{"n_experts": 16, "activation": "quick_gelu", "lr_router": 0.000823, "head_dim": 128, "qk_norm": false, "optimizer": "soap_variant", "beta2": 0.99, "decay_fraction": 0.665, "decay_shape": "linear", "batch_tokens": 131072, "doc_mask": false}
Below are experts of layer 7 (counted from 0) of a mixture-of-experts language model. Rows are named router (the router's row for the expert), up (a neuron's input weights, with its number) and show model dimensions 128-255. Each number is 128 + 32 x the weight over its row's rms, rounded and kept within 0 to 255. Numbers have three digits each.
Before each expert's rows: a language model's description of what the expert responds to. This comes from a sample of Wikipedia text that the model never trained on.

# expert 12
It responds to: Sentence-opening determiners. Determiners and opening words at sentence starts in expository prose, such as The, These, Other, One, According to, Modern.
router:110119138120130155150109109137150122127081152132118160135145161158131140087080156126160105097095104163116111160094189130112183119107101076099151159069131163106149109091114145120165102101129038069162161072112187136124167141086155170146130119143124138117133084195124115168121178086138130122127042113150095150127127119099000114161169113151124107105165069149126071139084128087137093168070
up3:104100117140101116135111124083124126115123159187037121140109131140065142175116130138145094113100186126113095171116135089104094198136132139170105068125137157129188076094104190165113149067180108127111100123167076137140107118142108100102160159137113159080080131202119217118152118115130095091082128101148132152122158148102178111126114159097196099064134195071116161134165191140145155119174
up4:158114187102150100128121159112085111094165094194086091133073107133126088137088159091188095134131143121131148052103103159158145137104113057138171156156134176156115120180088123063102119165107111153232151132097138161140091070116150074163141122141165139142119097133091137154122124118107115108171149106136175083139097128063086129162117128124113115122142189104155124117070134124136168080070
up5:177121161132149115127085113093123109168134092125114122115135153124168143121055101132138112152149141140113111124129138143137118132123202119121158104120119158136158135140101169119156107162194080120154092150084164149151029127117090071126060082058199162108119101126137172120094155090144134151150109090080158132123130106157141143119109073150097113071146092127105120093085125162185085108158
up6:136133108092173192086077157121115119082168169146160069104108177159166113063087127152138129159115139147172142101110106119134152102162117102119122135105141100142156165113099134113084131082126168118108139143065248114054080140166141138185123180166103132127176122133159109115109133137090123065069108122104112141093109209113122197086149111054073157118142122138103146118117145091104152136080

# expert 11
It responds to: Geography and places. Compass directions, US states, cities and place words after in/at, such as northwest, Mount, County, Chicago, south shore.
router:109155197150155122178121145111105096144114162132124126097124160185087172116085136110169124128098106125122099180105106170122162137129074089192115139072128160155147079138097126125156113208134176095127143150104111112120186149101124114141111182112130112117109035161079117124200170118178126087135191135166124157127083132126054113089183157169167098116146138130070096072151090135094168100082
up0:115104164114103125165131081118104161094139164178167187127099127094117113177105131072167075129111082086120109141148139098122097182170092146183061143136087106114157077161086173080118150089181172091083136189107135073082127154101119099112115161161158146151122095160133106130132121177161120110118099126170110095100083112162102126155090098175154101133160153138127141135150142217173162176110
up1:141108154115126130076124115102139131144123151093095117151075133103134107117089126126104107131151108149165167134151096174105152095168113114107127128086091075092139063105108092176132069128151107181095145084144158161165169127102128131154128189124126158174106136165116125171147046065148104086073162106148098164116077158126090142188082149156166101107166163070107125142094081150164154089088
up2:151100189116098137104106171155114132157203131161119123144136138155128079143152148152145142174111146194119076145061162144125126105115070155126136168092112158110180058104146104139115085107102150074159115121150160127154089153114118079146177140149134146161061095131122135078170094150104124091144128150124054151105181120142136079128125064167111151080143166107082198121150068188118087111073
up3:170180124111068133098156143156150169125184121163135050179153147139134150091135177160088100175117071141151189095117142132111182099102097114178095054119109192135101102170152122128161154126099152128137140160114098177152187157166056094123097120150097104133124140152115150134120123152160136100108108113149098183144097165078091092143208098116128097102190083095120108107113168190078142129122

# expert 15
It responds to: Capital letter codes. Capital-letter abbreviations and codes like stock tickers, strain IDs, units and network names, such as KCTC, NYSE IVT, MeV, SECN; also LaTeX symbols.
router:193087135081128079147150119092122089111164122162068127091123123133097165137108158085070072140104097099154114107178145123137128098085198144138089100093151114167146121156082162125085103154171115114130137119121166170119079133057131074108083128125115167125110045160114177106134153125108110135142079083173073138101095118170099125089150119110115188094152176129124180156145124076135155081114
up0:099105113115164144118131100126119189160156079172154157131076110059155095134167142120131104147106104072184174080103106212110148117094109175144115128078088130136115116097128135055106064090075171087133133085125193162067146087131104104151118130131176138174141120090151071079143180096088128145116139125174037211053127127179118151140174137147138105134113056074120148100101174110126130157109
up1:116100163125124126114129111142103176113159158111110156199095156080134088091118168122082128128119114134132090090130172117119098142113147108182136160119128193156118128148138144103165107192085160150146149200099137108086068058138163118144122132106115146182127089176130164035108131098078117124162160133119074171141032129144146112133071191077100123100146145127056119090177145158138084107117
up2:127150071142095143138105151183087174166081127162107136140172163195110133125113123080140144185154105074131171152116152112100071104145086125117099116113139133139147135178158154153126163073110117160124164183104132098131132128107135093141113139180146062154098108094205127146168074178140119099125164165153078142086178117111100089104143083129127111135094153140119084107125147193189119152155
up3:123108133120107142132163116115098155142126137119108208154142186148188152106098178155145118184130169136129101139132180172118157086154095117159255081116113132107122144056092149116155135122123102107158178119072104107061171139108160158087110153119136142107138099167143152112132157123094084090157159187099090162163131164110114094132136105137090182159140113145108147062201178160117140123104

# expert 10
It responds to: Sentence-final periods. Periods ending sentences, often fused to the last word (area., championship.), plus decimal points and the last cells of table rows.
router:118126127131097107102112094130126131093162109146104129165133145087147141080148176114101118164106102118160130107092169101134152083121100107117089152032101156107144117119140174139180177166133137139121142107119162083093179176056169105146178121131155131146175119122137129115123166139099129158093083169104102171130133125153136167146189086122124145112118178145137098142111155162144152103070
up3:161171142122145142112152084122143170086116130144076121125022137071134125086205147120093084157153174136142115100123118150067121108126096156140154115107074139181136142185141104151182070068163138148151150099134207148131122115105087164141128130074109109145144122155105150108087125160094111152113104122093208094137116197152120143104136116140131072153107148130127146174054205078115068088127
up4:114112092137133111171143171126112125107119177107180077130100174162108144112139174081129087158204094105133121124148099170079131086116111129120137091154101175138095112152137113122135135130194132113161230112160158088086114114120127094200112081211156107150112119099081165131180130158107151102139132135140095088125168155114105122165103107143103108134180113103133145084132128170134153152089
up5:156109126137100093204149115107166126110167172160095078128128144150081083156111153134109066142127124099119081066163137057136080112141046160111108127137136146141131084187120162177113138134222106155155118140131171103189108163132086073194103140080105127091097117189098178118098117110114094165138164146137125113082117103117125124121137134180074169093150145136098073107134183172108100089101
up6:171132161131098203102131085096100127154083096101122078119095118156082175087128149126159112146046126129125184095142150163122170119128113076099073080108151169070179117128115140104137129112114132038084147167119120136108120129081135112104110099109133128143162134077145112077154165093173098109126135172109189080176094136089126097040163156136128105161151129120129114100123128145122076164134